Experts of a small language model.
Size: 11 layers, width 224, vocabulary 20351, 20.1M parameters.
Training: a variant of Adam for the experts, 570M tokens.
Below are experts of layer 3 (counted from 0) of a mixture-of-experts language model. Rows are named router (the router's row for the expert), gate (a neuron's input weights, with its number), up (a neuron's input weights, with its number) and show model dimensions 0-223. Each number is 50 + 15 x the weight over its row's rms, rounded and kept within 0 to 99.
Before each expert's rows: "mostly gets" lists some tokens that are sent to it at least half of the time. This comes from a sample of Wikipedia text that the model never trained on.

# expert 46
mostly gets: " United", " War", "es", " Al", " James", " John"
router:46 56 34 71 37 53 47 53 98 48 65 26 42 77 46 44 40 37 59 47 58 39 46 48 76 72 54 59 53 36 48 72 36 58 49 62 61 58 79 40 41 56 44 50 88 61 61 45 48 78 51 62 44 71 36 31 38 59 57 32 71 58 56 58 48 64 48 77 56 66 52 56 67 65 49 36 58 47 79 63 50 42 58 70 34 57 50 78 67 52 73 64 29 39 45 78 73 58 63 57 44 39 47 40 14 53 49 39 44 62 51 54 51 43 51 51 63 40 55 65 53 57 42 51 57 22 34 50 62 61 48 24 47 61 43 61 54 47 57 24 51 90 26 56 46 55 41 62 65 55 10 53 53 53 46 46 71 73 48 23 30 56 48 77 62 48 76 70 45 59 42 40 67 57 65 46 53 33 32 39 65 47 40 54 38 67 52 39 62 44 17 78 54 36 33 70 68 40 28 62 76 34 73 31 81 57 60 18 54 75 53 46 44 71 35 67 59 64 33 58 24 60 38 26
gate3:46 67 46 95 60 48 51 37 61 42 40 48 24 59 56 49 83 54 52 57 33 54 40 71 44 37 53 54 42 37 47 55 54 41 77 37 86 40 34 46 48 44 33 51 30 43 37 49 45 57 38 58 55 71 45 32 61 62 66 38 50 07 56 49 71 61 49 98 47 33 54 47 59 53 66 52 47 43 60 53 54 26 58 41 19 28 35 44 57 22 62 56 49 39 25 62 54 60 62 41 37 62 57 61 29 29 06 47 36 50 35 57 73 44 34 67 76 48 33 50 58 62 27 65 17 36 38 33 46 44 51 86 43 56 42 72 36 57 40 40 51 56 43 41 24 44 60 60 28 56 39 56 41 22 65 44 30 60 41 50 63 42 41 65 58 42 62 58 36 21 80 59 43 29 54 58 27 44 37 48 47 43 53 57 46 52 53 48 52 41 57 57 31 26 40 98 63 74 44 59 45 31 46 28 68 76 36 56 28 50 44 41 51 73 21 31 32 51 68 47 46 35 34 49
up3:52 33 44 34 33 40 35 57 72 38 42 48 42 56 57 29 58 44 75 56 42 64 45 77 58 49 49 40 50 58 57 49 34 75 57 97 43 66 52 34 58 67 39 50 57 44 54 50 43 60 53 46 67 63 64 50 53 63 80 04 59 40 48 29 62 83 36 33 36 34 35 26 58 39 28 64 39 38 64 48 56 47 45 39 39 28 35 55 45 40 39 47 85 43 73 50 49 74 63 99 43 57 66 39 62 30 34 28 28 48 30 58 54 52 54 51 45 34 45 53 37 49 49 56 46 17 48 43 37 38 50 48 26 19 31 61 56 59 37 44 44 44 28 40 36 66 43 50 37 46 58 58 29 19 46 42 34 74 27 51 35 39 36 73 56 41 59 62 26 46 73 37 53 33 42 54 28 46 27 50 63 68 62 40 52 59 48 40 75 60 38 56 41 44 52 43 53 52 57 60 43 48 49 17 81 86 70 58 47 80 45 41 36 72 36 27 68 59 52 50 37 51 71 41
gate4:65 79 40 42 95 60 29 41 60 32 17 27 57 54 56 37 54 59 38 89 46 45 35 58 46 34 45 56 61 68 58 78 07 49 75 63 55 58 45 50 46 39 40 80 55 34 40 70 37 49 58 58 57 61 47 25 74 87 39 38 43 40 46 31 55 60 42 60 86 75 29 71 53 19 51 66 36 44 57 51 46 48 55 32 58 51 59 38 43 46 65 67 39 69 39 42 58 38 46 51 37 54 62 59 53 49 42 62 27 54 60 33 66 64 64 63 65 49 53 72 33 75 16 45 63 29 51 39 61 71 53 47 99 46 66 63 51 36 39 38 29 62 51 55 47 20 50 67 29 34 45 42 39 64 37 49 36 51 54 53 49 70 33 70 45 29 65 80 56 46 70 49 60 32 52 55 59 39 47 63 67 56 30 55 44 43 55 59 63 20 49 36 54 48 37 71 93 52 51 28 50 65 47 57 59 74 49 53 43 47 71 53 55 48 41 47 63 59 44 51 38 43 37 29
up4:42 55 51 45 52 55 52 43 60 49 36 52 56 36 55 34 73 33 30 49 76 55 57 14 60 73 34 22 44 49 52 64 79 64 50 46 99 54 40 60 57 61 73 57 54 33 58 77 26 24 48 66 52 49 82 52 60 45 39 49 57 40 37 62 16 60 54 51 48 31 64 47 65 57 60 42 54 46 24 48 41 27 69 68 44 47 40 50 25 39 54 38 33 63 40 22 52 34 71 44 89 34 57 71 29 34 42 61 58 52 54 65 33 52 38 54 48 62 65 27 59 48 36 57 32 63 44 57 62 80 53 26 44 63 44 55 37 55 35 53 38 44 51 48 58 36 45 56 54 65 26 52 46 43 42 34 29 41 26 17 56 21 59 53 99 44 51 34 53 50 42 46 56 55 52 35 43 48 57 45 46 50 51 35 28 45 66 59 50 45 45 69 45 41 67 40 91 28 48 44 57 34 59 65 27 56 41 14 43 68 53 18 67 40 57 34 69 27 32 40 37 62 38 48
gate5:36 62 65 62 76 83 22 55 45 63 19 48 57 47 56 62 31 58 38 50 39 42 59 43 64 52 37 57 74 58 32 68 68 57 65 41 49 59 53 58 75 36 74 57 35 64 33 80 30 24 62 40 59 36 42 68 56 68 45 67 31 48 59 31 41 61 50 64 44 99 40 74 27 17 51 54 29 54 53 31 68 33 49 35 35 64 80 64 54 49 55 38 63 59 42 35 76 39 52 45 55 66 43 19 59 51 57 75 58 67 51 58 39 42 40 61 58 56 60 59 52 54 35 54 50 57 40 56 61 50 46 63 41 97 77 57 43 44 64 47 66 52 48 52 48 62 39 54 57 62 61 59 63 62 63 44 36 54 20 49 35 46 52 48 59 56 40 28 31 74 36 42 41 50 53 58 35 19 56 36 36 60 43 78 60 53 38 86 64 36 40 63 60 61 59 25 34 94 51 39 56 51 57 41 52 56 40 62 69 41 89 53 53 65 66 39 48 55 36 60 55 56 21 62
up5:45 36 40 56 25 53 48 59 46 23 20 51 70 32 61 51 36 35 48 47 69 46 46 60 44 62 15 49 39 45 59 19 64 40 24 42 69 71 39 33 42 38 25 50 37 74 41 72 40 29 57 56 54 43 73 45 36 77 39 30 64 58 58 47 61 46 53 56 60 45 40 51 16 43 43 51 54 32 45 47 40 48 50 59 69 60 73 51 18 49 63 28 91 57 41 36 48 41 36 59 65 93 53 44 47 63 55 71 76 57 55 59 73 58 38 55 29 67 34 67 43 59 47 61 55 54 56 75 79 29 50 50 58 39 44 47 77 24 85 51 74 52 44 54 51 56 07 55 40 61 77 57 60 41 48 45 37 34 59 55 36 49 44 23 46 95 51 39 38 46 50 58 39 72 54 56 34 71 72 55 53 64 45 48 50 27 59 47 41 65 36 34 43 42 61 57 43 31 60 50 32 75 35 31 37 43 37 60 37 68 42 67 58 51 48 44 55 53 33 10 47 46 65 24
gate6:38 58 55 53 30 49 99 38 43 44 36 32 53 56 41 49 53 54 50 44 43 63 24 42 54 32 35 55 29 66 48 48 35 27 35 14 58 30 68 47 38 38 60 27 36 78 68 43 51 54 53 49 40 60 40 73 32 54 40 61 48 30 63 47 80 26 53 55 57 44 99 67 60 56 53 52 43 65 63 42 41 52 57 51 68 59 30 64 53 52 33 43 37 26 56 58 48 20 79 33 63 51 33 37 57 42 61 50 64 58 42 60 61 55 49 41 66 38 36 91 47 79 50 61 39 57 58 43 64 48 61 52 35 60 97 58 66 75 76 39 71 55 47 46 54 58 54 50 50 24 41 52 66 44 63 67 37 58 61 43 45 40 35 35 48 48 34 27 49 79 44 34 37 50 45 35 52 48 17 57 49 28 52 58 41 37 38 42 45 70 56 37 22 34 64 42 21 62 95 39 72 45 53 49 62 38 54 62 44 37 13 38 51 56 52 58 49 44 27 69 48 36 72 50
up6:59 49 55 63 34 40 90 49 69 54 61 42 36 40 42 51 43 49 61 60 56 19 43 42 59 62 39 49 40 41 57 56 51 40 41 74 52 48 90 34 53 19 42 66 51 58 59 46 55 73 19 62 39 28 74 71 36 38 18 64 82 62 48 44 64 72 47 74 56 76 54 53 82 57 40 55 41 35 62 41 54 65 33 74 36 76 49 70 48 58 23 43 63 37 41 50 45 15 55 42 50 29 74 54 40 70 50 38 68 46 56 53 59 42 47 57 56 48 38 72 36 39 46 23 57 45 36 50 46 64 45 50 47 37 38 40 81 39 64 53 57 50 64 44 52 49 70 64 78 12 60 56 64 75 77 51 65 61 38 25 25 75 77 45 28 19 86 30 36 37 25 49 53 31 67 37 59 36 52 55 49 36 21 44 38 42 45 40 51 54 39 50 53 49 62 50 24 53 47 73 77 75 55 61 48 59 48 48 51 39 66 68 53 51 34 44 63 31 53 41 68 36 50 33
gate7:54 44 64 46 54 32 69 98 55 55 56 42 35 39 55 35 64 42 46 77 40 53 46 42 58 58 49 38 39 48 37 19 43 57 56 41 57 72 34 42 76 47 69 39 35 69 28 58 43 59 23 19 50 42 45 52 23 60 39 49 55 31 36 24 50 49 55 47 31 39 25 99 47 37 52 54 37 87 56 33 29 55 64 34 56 45 63 47 69 61 60 43 57 71 48 33 53 49 49 54 53 69 29 69 63 31 44 51 42 65 60 49 71 50 43 55 57 41 68 33 45 80 44 70 74 36 65 54 34 37 19 52 47 42 76 99 32 71 42 54 29 44 39 58 45 55 56 50 23 55 76 54 36 22 55 35 58 62 55 96 52 33 61 48 62 41 49 70 37 47 38 48 27 22 56 61 37 42 40 71 51 36 34 63 43 41 61 42 53 32 44 62 40 57 51 26 73 47 62 81 75 63 57 39 65 34 52 50 48 42 51 68 50 44 53 63 41 44 72 43 60 49 41 56
up7:53 35 65 57 52 62 63 36 28 50 45 50 48 44 56 59 35 94 69 51 57 27 52 46 62 46 75 46 35 53 82 73 66 59 45 61 45 38 61 99 17 63 35 64 58 27 53 23 60 56 77 43 30 63 53 44 54 54 33 53 43 60 59 23 33 86 48 58 54 51 58 21 51 62 57 78 72 39 72 55 37 49 72 34 24 35 26 52 53 66 52 47 88 50 34 54 46 39 57 45 53 25 54 83 79 65 40 65 47 59 69 64 72 64 18 15 41 55 36 40 58 33 74 40 45 56 37 67 56 58 53 40 79 54 33 52 64 48 55 41 37 35 62 51 45 69 44 49 53 70 59 69 60 64 48 61 57 60 57 42 36 53 37 77 30 56 85 69 51 42 38 49 53 63 45 33 44 40 63 56 33 40 61 51 68 50 56 52 85 44 37 55 54 50 70 43 48 43 38 60 39 24 34 49 41 43 29 63 44 51 34 46 65 70 55 36 72 63 33 40 53 55 47 41
gate8:39 63 45 33 44 18 42 54 91 42 50 59 71 55 40 40 65 43 60 69 54 66 54 60 29 42 47 44 47 40 54 75 20 76 53 31 50 89 44 50 47 40 44 60 57 50 56 68 51 45 70 73 19 57 33 55 29 67 62 24 57 57 45 57 63 00 51 47 57 88 45 58 98 59 46 51 45 64 47 37 61 52 18 41 57 65 55 43 70 66 15 50 45 77 55 77 46 62 40 44 68 37 74 56 51 34 20 59 42 39 36 76 69 59 41 62 49 42 59 69 45 48 68 47 31 49 71 77 56 64 59 61 78 28 49 48 99 50 35 54 51 38 29 50 33 70 48 51 51 40 51 49 57 40 57 54 62 41 46 42 50 29 50 42 41 58 82 60 60 32 56 38 59 47 46 29 50 51 33 45 45 44 54 42 45 49 63 45 63 59 49 30 32 33 37 41 62 53 46 49 64 73 39 79 32 50 69 45 53 65 23 63 54 45 47 37 56 51 41 62 39 55 70 51
up8:60 56 22 41 48 48 40 64 57 69 31 67 51 54 62 46 46 45 41 70 53 62 34 59 51 48 57 63 79 34 76 53 55 47 71 32 54 57 42 43 86 31 72 39 26 49 32 81 46 08 55 49 45 52 36 48 77 53 65 41 42 49 36 44 61 71 57 46 26 60 27 28 54 59 55 51 57 58 47 48 56 58 47 41 56 52 77 35 63 41 56 52 55 24 18 26 70 36 40 61 64 62 53 51 99 33 30 60 51 63 34 66 50 55 76 55 53 59 34 32 50 35 59 43 66 48 38 44 54 41 43 70 72 76 76 45 61 46 60 61 42 40 34 39 35 46 56 63 76 58 36 53 48 74 53 30 43 55 56 69 49 46 40 49 50 52 23 62 70 47 51 79 40 18 43 56 53 22 31 45 56 58 69 56 29 60 36 27 53 45 55 51 52 57 82 30 67 46 49 59 48 42 60 57 42 60 29 63 54 38 33 45 54 57 50 84 45 64 74 54 09 34 62 70
gate9:47 69 61 49 49 67 40 37 68 99 66 46 45 70 46 56 53 56 53 68 51 37 35 53 48 66 58 30 60 51 60 34 12 51 35 48 32 69 62 47 40 40 55 38 43 48 34 42 70 83 33 25 57 47 55 47 46 34 59 45 44 61 52 31 55 51 55 51 46 70 37 56 62 84 69 44 76 55 57 63 45 77 41 44 51 57 16 60 58 75 49 41 86 42 66 69 70 47 41 46 60 64 71 44 48 36 43 52 34 34 55 33 27 28 65 29 71 40 58 62 30 37 52 31 49 66 52 63 52 62 52 48 52 82 52 62 44 73 68 49 23 48 36 66 62 49 44 39 42 53 47 66 75 68 35 49 59 43 53 28 48 49 69 46 38 51 68 66 66 29 62 50 49 32 47 45 57 22 47 51 27 60 45 58 27 80 41 48 43 58 65 47 40 54 50 26 41 56 39 57 52 99 66 52 56 60 68 53 52 67 15 52 44 66 38 77 31 85 74 68 36 55 42 54
up9:68 47 40 34 52 51 17 58 58 61 44 33 47 52 41 54 63 34 54 50 63 25 56 61 55 11 33 62 31 36 51 38 77 56 65 50 42 39 42 43 54 99 51 84 54 49 58 38 56 52 44 59 47 75 60 31 43 30 75 48 42 39 34 49 56 48 45 52 53 49 99 56 56 67 60 45 44 66 75 28 57 53 39 49 64 56 44 57 36 54 59 41 36 56 41 91 71 41 56 37 47 66 46 49 36 99 40 67 31 43 53 67 56 47 70 88 50 57 50 56 50 74 43 47 40 47 19 59 49 33 50 43 68 80 54 39 56 52 30 47 44 55 49 53 51 57 51 61 44 65 48 49 51 36 52 51 31 32 41 45 40 45 45 66 52 56 53 58 33 92 25 41 39 55 43 58 43 45 59 55 50 48 60 40 55 10 45 81 45 36 56 56 32 45 57 61 54 41 59 13 30 48 73 42 35 27 35 51 43 37 32 47 26 55 42 38 62 41 34 46 59 77 40 45
gate10:60 82 36 50 61 74 66 52 45 77 83 54 47 39 39 40 44 34 42 51 70 41 52 42 54 29 58 57 67 40 33 79 25 73 52 62 59 37 54 44 44 53 50 32 32 56 47 71 52 38 34 42 44 15 29 47 41 54 46 57 56 49 43 30 62 32 44 73 32 53 46 60 63 45 81 29 66 60 56 48 55 47 55 48 32 99 40 21 46 56 71 48 10 31 36 78 55 14 48 43 47 46 44 37 35 47 36 52 27 18 49 48 28 65 35 71 43 56 65 40 50 63 24 29 39 69 24 61 49 71 58 66 39 65 57 47 51 30 88 42 55 51 48 45 41 49 72 62 25 35 45 41 41 52 50 56 53 48 66 31 67 73 61 50 28 47 38 19 27 68 52 54 55 67 50 45 68 44 62 37 42 49 45 51 34 49 57 36 35 50 54 52 29 54 51 39 37 88 43 65 76 48 99 61 52 43 51 39 45 28 62 53 57 60 50 45 56 53 67 39 53 30 61 50
up10:47 35 49 58 49 60 44 28 71 56 58 56 50 70 63 54 66 61 53 35 51 28 35 73 67 36 66 31 42 50 45 27 46 60 24 75 52 27 76 32 52 69 82 45 87 70 51 71 38 40 41 32 55 67 37 48 61 50 37 41 44 39 34 24 71 50 64 50 46 12 27 52 71 57 47 32 58 56 62 42 38 76 55 68 69 59 57 50 32 55 59 57 36 68 84 38 64 69 69 51 61 28 43 22 49 70 94 57 57 37 36 68 45 58 60 42 24 36 44 63 67 46 34 42 64 39 13 58 43 60 64 55 29 52 33 68 45 47 44 40 56 55 10 49 45 56 34 54 31 60 83 76 61 35 61 36 72 58 54 43 66 51 46 52 56 53 39 51 63 47 87 60 28 32 50 73 47 77 58 47 53 64 39 42 22 68 39 38 46 55 44 39 64 33 49 39 38 33 42 69 60 65 53 51 72 63 24 61 61 43 59 74 56 55 25 58 50 68 62 45 44 59 60 50
gate11:49 49 60 56 53 32 53 53 36 34 73 90 47 28 45 51 48 55 54 41 44 61 60 43 40 37 45 21 47 44 62 71 33 51 31 56 49 29 64 29 66 37 43 21 48 62 64 49 68 59 33 58 36 50 52 54 42 59 62 58 53 49 46 28 72 27 60 56 49 59 22 59 44 45 31 87 63 16 72 39 39 88 43 44 64 44 43 61 14 47 50 18 49 44 77 55 49 37 57 50 59 62 76 41 72 50 69 38 48 25 58 38 51 41 33 62 59 51 23 94 27 50 45 49 46 38 47 58 49 61 34 65 63 56 50 48 40 66 58 80 45 50 48 67 69 90 31 40 22 60 78 61 65 30 53 40 50 46 54 22 57 61 56 41 51 70 52 81 24 61 36 62 50 53 38 56 40 43 49 37 39 69 41 47 46 45 70 83 52 45 58 60 48 57 84 41 54 70 44 65 26 51 51 60 61 37 36 40 81 47 27 58 56 61 62 83 31 38 28 52 50 35 60 54
up11:47 28 33 51 50 33 70 52 53 31 23 77 47 58 51 49 56 34 48 61 33 56 46 31 48 55 62 63 67 53 23 37 57 48 73 65 32 36 57 33 82 58 55 83 59 49 65 55 09 29 55 49 93 54 18 75 63 46 52 56 39 32 50 36 51 39 38 56 36 43 36 37 31 30 53 58 72 58 33 37 60 25 43 45 60 35 65 48 70 23 73 47 71 40 35 41 51 63 42 53 54 29 38 67 65 38 39 84 23 59 27 44 38 70 56 52 60 52 62 44 63 48 67 56 52 27 61 45 56 33 36 63 59 49 55 54 60 64 66 56 53 48 45 46 42 49 38 41 69 49 42 26 45 65 42 56 51 72 44 58 81 32 64 70 54 36 23 79 55 37 75 93 49 39 65 53 54 42 80 52 31 45 81 60 61 53 46 35 37 52 49 64 45 39 79 45 30 60 33 24 44 39 51 29 39 28 51 43 50 43 52 40 55 76 53 24 59 51 29 41 52 79 39 32
gate12:77 27 50 61 47 52 62 52 52 47 69 62 99 40 53 35 55 54 55 43 51 35 51 64 57 42 50 39 44 65 67 17 51 53 20 45 32 63 31 38 58 72 56 51 50 55 71 72 42 61 55 40 49 82 43 51 42 71 40 29 53 37 39 60 56 36 40 54 43 43 56 40 48 37 37 53 84 23 42 69 44 45 47 43 60 55 53 29 48 26 51 56 47 64 49 49 62 56 63 61 33 54 44 49 36 31 41 66 33 51 65 52 58 60 34 48 48 42 47 45 59 22 50 36 52 20 53 49 55 40 48 82 53 46 66 38 60 45 61 48 78 50 34 42 27 63 27 44 57 53 43 53 18 71 33 44 46 59 31 23 33 62 27 55 48 29 73 50 38 40 60 37 56 40 68 34 43 24 23 19 59 42 67 33 62 57 69 49 71 34 19 53 38 45 42 63 57 29 41 70 53 34 69 41 97 77 55 11 54 62 61 45 54 51 38 41 67 57 01 39 47 68 37 31
up12:27 63 54 62 68 54 51 44 70 23 43 42 50 53 35 63 60 38 60 55 54 50 66 49 56 58 73 34 43 41 76 81 65 29 53 53 62 54 56 51 30 46 49 77 85 11 38 16 55 46 33 70 55 73 82 31 65 51 26 46 48 19 63 52 66 67 47 64 66 60 56 50 67 54 90 36 47 50 53 53 41 38 60 62 45 44 37 61 29 54 74 53 67 58 81 44 62 58 61 37 74 48 47 87 41 51 36 47 72 55 66 41 76 54 41 69 50 70 67 19 52 30 26 43 42 63 44 55 51 44 66 42 37 44 57 91 33 34 27 41 48 64 64 55 42 34 79 74 21 48 32 55 56 27 42 58 36 42 59 44 37 49 38 62 59 42 57 55 55 45 70 52 78 53 55 42 44 37 50 48 65 64 44 32 48 75 65 55 45 62 34 76 86 15 48 45 51 45 32 68 50 30 60 53 48 54 50 27 41 78 53 40 48 47 42 30 51 51 48 35 70 57 34 42
gate13:61 51 11 41 64 81 62 35 67 39 20 27 54 90 33 42 35 55 37 52 57 38 54 53 64 35 52 46 58 42 70 65 41 45 69 39 62 40 66 43 41 46 51 48 34 50 84 50 46 62 46 56 39 78 43 11 52 74 56 06 48 21 35 55 61 53 46 40 42 46 29 42 62 46 49 46 54 56 56 48 55 29 49 48 49 62 57 52 52 75 49 75 29 40 48 65 56 55 60 73 38 64 49 38 50 40 64 43 43 39 42 36 55 41 49 72 56 37 49 43 74 43 47 54 64 35 51 49 57 63 55 33 52 45 54 51 63 45 48 46 30 86 55 52 39 41 47 60 46 42 24 62 63 68 57 47 34 60 39 45 50 62 27 70 66 20 62 65 53 53 65 32 44 31 69 75 43 23 26 35 82 58 42 55 55 50 42 59 75 56 08 82 87 42 55 33 72 56 28 46 51 44 70 28 66 97 59 32 57 48 63 37 37 59 33 40 65 49 30 38 40 65 41 29
up13:47 58 66 53 48 52 52 59 77 30 56 52 47 57 33 42 68 51 44 53 51 39 57 66 46 58 52 42 49 24 74 99 51 35 64 37 67 60 43 47 48 40 33 57 51 90 56 41 51 55 24 53 37 54 49 33 81 47 49 49 53 45 28 38 57 47 53 47 57 71 66 52 66 43 57 27 60 33 65 44 63 47 56 64 39 58 32 51 71 43 44 56 46 21 32 39 50 49 35 67 54 49 42 73 55 40 38 42 18 83 63 38 49 46 37 44 49 68 43 48 76 60 00 66 20 59 48 19 67 32 57 45 45 67 53 71 45 20 44 34 18 69 61 62 42 44 59 65 42 59 17 59 22 60 66 49 32 50 66 32 60 27 54 71 28 31 67 73 34 43 59 58 42 73 54 47 46 19 59 24 47 49 46 43 55 72 55 47 56 62 46 77 50 39 53 46 74 54 39 61 78 36 71 38 58 65 74 47 47 76 36 24 39 50 39 46 63 49 49 52 57 74 51 68
gate14:40 56 26 44 43 46 72 56 32 30 54 43 34 74 99 65 50 38 37 26 40 70 25 67 51 52 79 60 48 37 59 39 46 46 67 64 54 71 53 53 59 45 64 68 62 68 36 33 45 51 58 59 47 54 34 39 47 42 38 69 59 52 53 30 33 65 51 48 52 52 37 58 45 38 28 45 57 76 70 33 74 16 58 30 42 42 33 37 84 56 39 53 14 45 17 54 43 50 70 53 55 37 50 52 62 39 53 72 50 57 29 48 36 43 76 66 65 48 56 55 76 74 76 50 60 64 63 52 52 52 45 57 43 63 44 37 28 68 29 49 44 48 99 61 48 53 50 54 50 21 54 49 51 69 35 59 43 56 62 81 56 50 56 65 63 74 64 44 25 60 48 48 67 46 43 58 34 58 48 25 79 78 58 31 57 49 48 72 41 61 37 59 49 71 50 66 61 39 62 48 48 48 34 28 49 65 96 22 57 53 53 56 73 42 30 69 51 45 60 46 26 44 61 57
up14:48 49 62 34 51 55 67 59 39 48 58 58 63 44 46 46 40 58 45 44 48 46 41 58 53 61 55 42 24 48 60 35 38 69 66 43 54 40 66 83 34 39 32 54 69 50 85 28 37 61 61 46 43 46 58 56 50 60 52 55 64 37 44 30 37 58 50 38 61 44 70 37 43 42 19 49 66 83 61 63 59 57 63 31 15 23 37 51 65 51 39 74 31 81 26 23 38 52 69 47 67 50 51 48 47 55 78 33 58 60 99 73 47 42 33 41 63 44 52 25 45 49 25 69 76 62 33 50 55 42 56 27 92 62 34 39 59 51 39 59 42 44 24 44 42 42 92 56 60 60 39 43 66 64 64 48 56 75 51 47 49 48 35 29 81 34 61 79 47 35 36 43 52 61 87 51 53 61 59 54 37 39 56 54 53 39 52 53 59 68 58 55 45 49 20 48 79 45 33 71 52 39 73 40 35 51 54 77 48 58 55 49 62 82 53 49 51 54 63 36 81 48 76 56
gate15:57 45 31 74 68 57 70 47 37 12 33 42 45 47 48 66 39 33 48 20 52 99 53 42 73 56 53 30 58 27 41 37 48 77 51 62 45 56 68 50 76 62 53 62 59 58 44 53 56 46 42 35 58 61 31 75 67 71 47 69 89 41 36 73 41 51 49 73 66 59 71 54 40 41 45 71 59 44 50 77 61 51 32 70 67 52 54 52 59 45 44 44 36 40 55 74 50 51 63 50 38 47 34 44 25 45 67 34 34 48 31 63 49 25 45 45 66 74 66 69 57 29 43 70 36 52 53 44 22 50 57 55 46 67 67 57 23 39 54 49 45 51 32 99 66 53 58 79 40 38 42 36 55 40 74 65 53 66 64 64 79 58 71 50 35 60 58 54 64 30 42 54 58 61 44 29 44 72 40 53 51 56 48 71 41 35 35 29 69 60 55 53 57 42 60 66 51 52 64 66 47 58 21 31 60 34 53 83 65 24 53 71 73 53 64 39 28 32 51 54 49 63 20 42
up15:49 63 74 59 33 59 57 30 55 15 51 49 52 49 50 56 52 74 90 32 39 50 40 29 46 57 45 62 19 37 59 55 43 46 60 47 53 39 56 73 81 30 56 29 76 43 57 85 40 66 52 35 63 66 27 31 44 48 33 71 55 63 42 34 33 32 43 64 25 49 39 45 43 26 53 44 42 54 61 56 43 40 71 54 60 62 45 45 51 37 52 39 57 49 60 63 44 56 42 39 59 40 47 37 63 42 47 49 40 61 37 99 35 36 47 65 35 64 75 59 39 48 43 19 60 47 30 68 32 53 29 66 55 44 57 60 45 45 30 47 42 49 60 47 65 29 78 69 30 36 75 59 53 71 63 58 38 33 46 42 48 53 44 60 44 64 50 49 64 30 31 32 72 54 52 99 49 36 63 62 44 19 52 48 46 65 52 53 45 81 29 31 61 40 63 41 46 50 58 11 63 40 63 34 52 58 19 62 38 50 52 51 81 48 61 42 39 49 72 54 75 44 66 44
gate16:40 47 62 44 63 59 55 53 63 43 51 58 76 54 26 41 99 42 40 54 50 58 62 54 64 43 47 39 67 38 55 34 34 56 43 55 27 57 41 69 55 33 36 34 59 63 57 69 68 51 56 59 35 45 32 75 36 51 34 46 63 68 48 42 32 57 54 34 48 42 38 56 46 48 43 68 61 42 55 41 99 59 36 45 47 60 52 65 92 33 28 49 59 21 40 49 58 67 45 70 49 30 60 17 71 53 48 60 69 65 66 49 40 51 19 64 61 69 55 77 36 70 47 40 49 50 44 53 57 56 55 49 53 61 61 50 74 46 49 48 57 54 49 48 85 63 42 36 57 30 50 38 38 85 46 77 29 64 55 56 44 40 62 40 51 61 49 44 39 46 54 68 54 65 55 38 58 47 21 57 59 46 44 28 32 52 29 78 51 54 54 41 33 68 64 58 40 68 53 63 56 58 47 46 34 42 58 21 99 32 40 45 42 48 69 69 49 49 33 42 32 40 63 45
up16:40 50 40 50 51 44 58 53 65 29 66 19 78 26 41 48 30 72 51 57 54 77 28 36 88 27 55 41 35 55 75 39 55 84 45 56 47 70 59 53 44 61 50 58 56 76 84 58 84 45 28 47 42 42 86 68 38 52 30 35 61 47 36 58 21 37 42 48 37 52 46 62 44 53 42 59 57 51 80 32 60 47 45 62 49 65 31 57 16 76 53 31 71 46 68 51 51 56 69 38 56 53 49 37 56 48 43 48 47 48 81 55 87 46 11 64 76 56 50 46 36 51 59 47 61 55 48 43 56 50 40 61 41 57 36 47 82 52 68 50 92 39 24 53 48 65 49 62 38 51 62 56 58 60 35 48 51 54 44 33 32 65 70 42 52 41 68 41 53 58 27 48 43 77 61 59 97 45 31 31 51 55 52 38 32 34 60 47 74 56 36 61 55 53 28 42 39 53 51 54 66 46 57 65 45 13 43 22 56 63 36 40 38 60 55 73 68 38 36 57 43 27 50 44
gate17:54 63 53 61 61 43 51 60 33 42 51 65 66 42 35 70 46 92 57 53 43 48 63 65 25 55 37 36 64 32 61 48 51 54 82 61 42 42 53 45 72 52 18 60 47 35 51 77 51 51 71 67 54 43 57 48 58 46 18 52 45 46 45 55 69 42 51 52 49 50 56 50 36 49 81 45 49 39 85 69 44 99 39 53 59 63 59 70 51 47 40 42 39 63 67 29 68 33 40 30 41 63 53 35 58 75 88 52 69 53 55 63 47 40 67 47 47 62 43 42 48 28 33 45 52 55 34 43 64 54 51 39 49 52 45 49 52 42 82 49 51 64 52 50 62 89 75 29 51 70 50 43 39 81 76 46 39 59 56 29 35 44 48 58 45 50 62 31 42 85 46 67 51 42 29 63 55 51 45 71 54 32 61 47 36 34 47 56 52 81 64 49 42 48 38 54 59 63 33 57 41 61 46 46 54 47 49 29 64 99 44 48 37 42 83 58 26 41 33 43 38 41 40 39
up17:67 60 73 46 59 58 63 66 41 41 84 38 16 40 38 41 61 83 57 70 47 74 47 45 63 38 25 57 51 48 47 38 53 48 39 56 72 53 62 53 41 40 48 39 39 47 33 38 47 99 50 73 22 68 29 28 48 46 73 54 65 39 53 62 46 71 55 51 68 56 35 53 36 49 52 44 44 40 46 39 40 55 75 31 24 30 51 44 32 33 46 45 61 47 49 70 40 37 30 53 48 69 55 67 48 30 43 44 28 37 49 42 51 99 30 37 53 75 43 51 54 59 43 44 49 62 61 36 52 34 43 46 52 40 35 43 82 73 41 46 44 45 63 48 49 43 51 51 34 44 65 54 65 07 34 49 27 50 61 68 24 39 38 76 43 41 54 57 34 27 44 53 49 66 64 34 57 80 72 39 54 43 42 40 72 39 34 54 51 21 36 48 50 57 57 61 32 49 62 52 68 26 64 61 60 44 49 53 17 19 65 53 27 59 44 46 60 20 52 62 69 41 29 56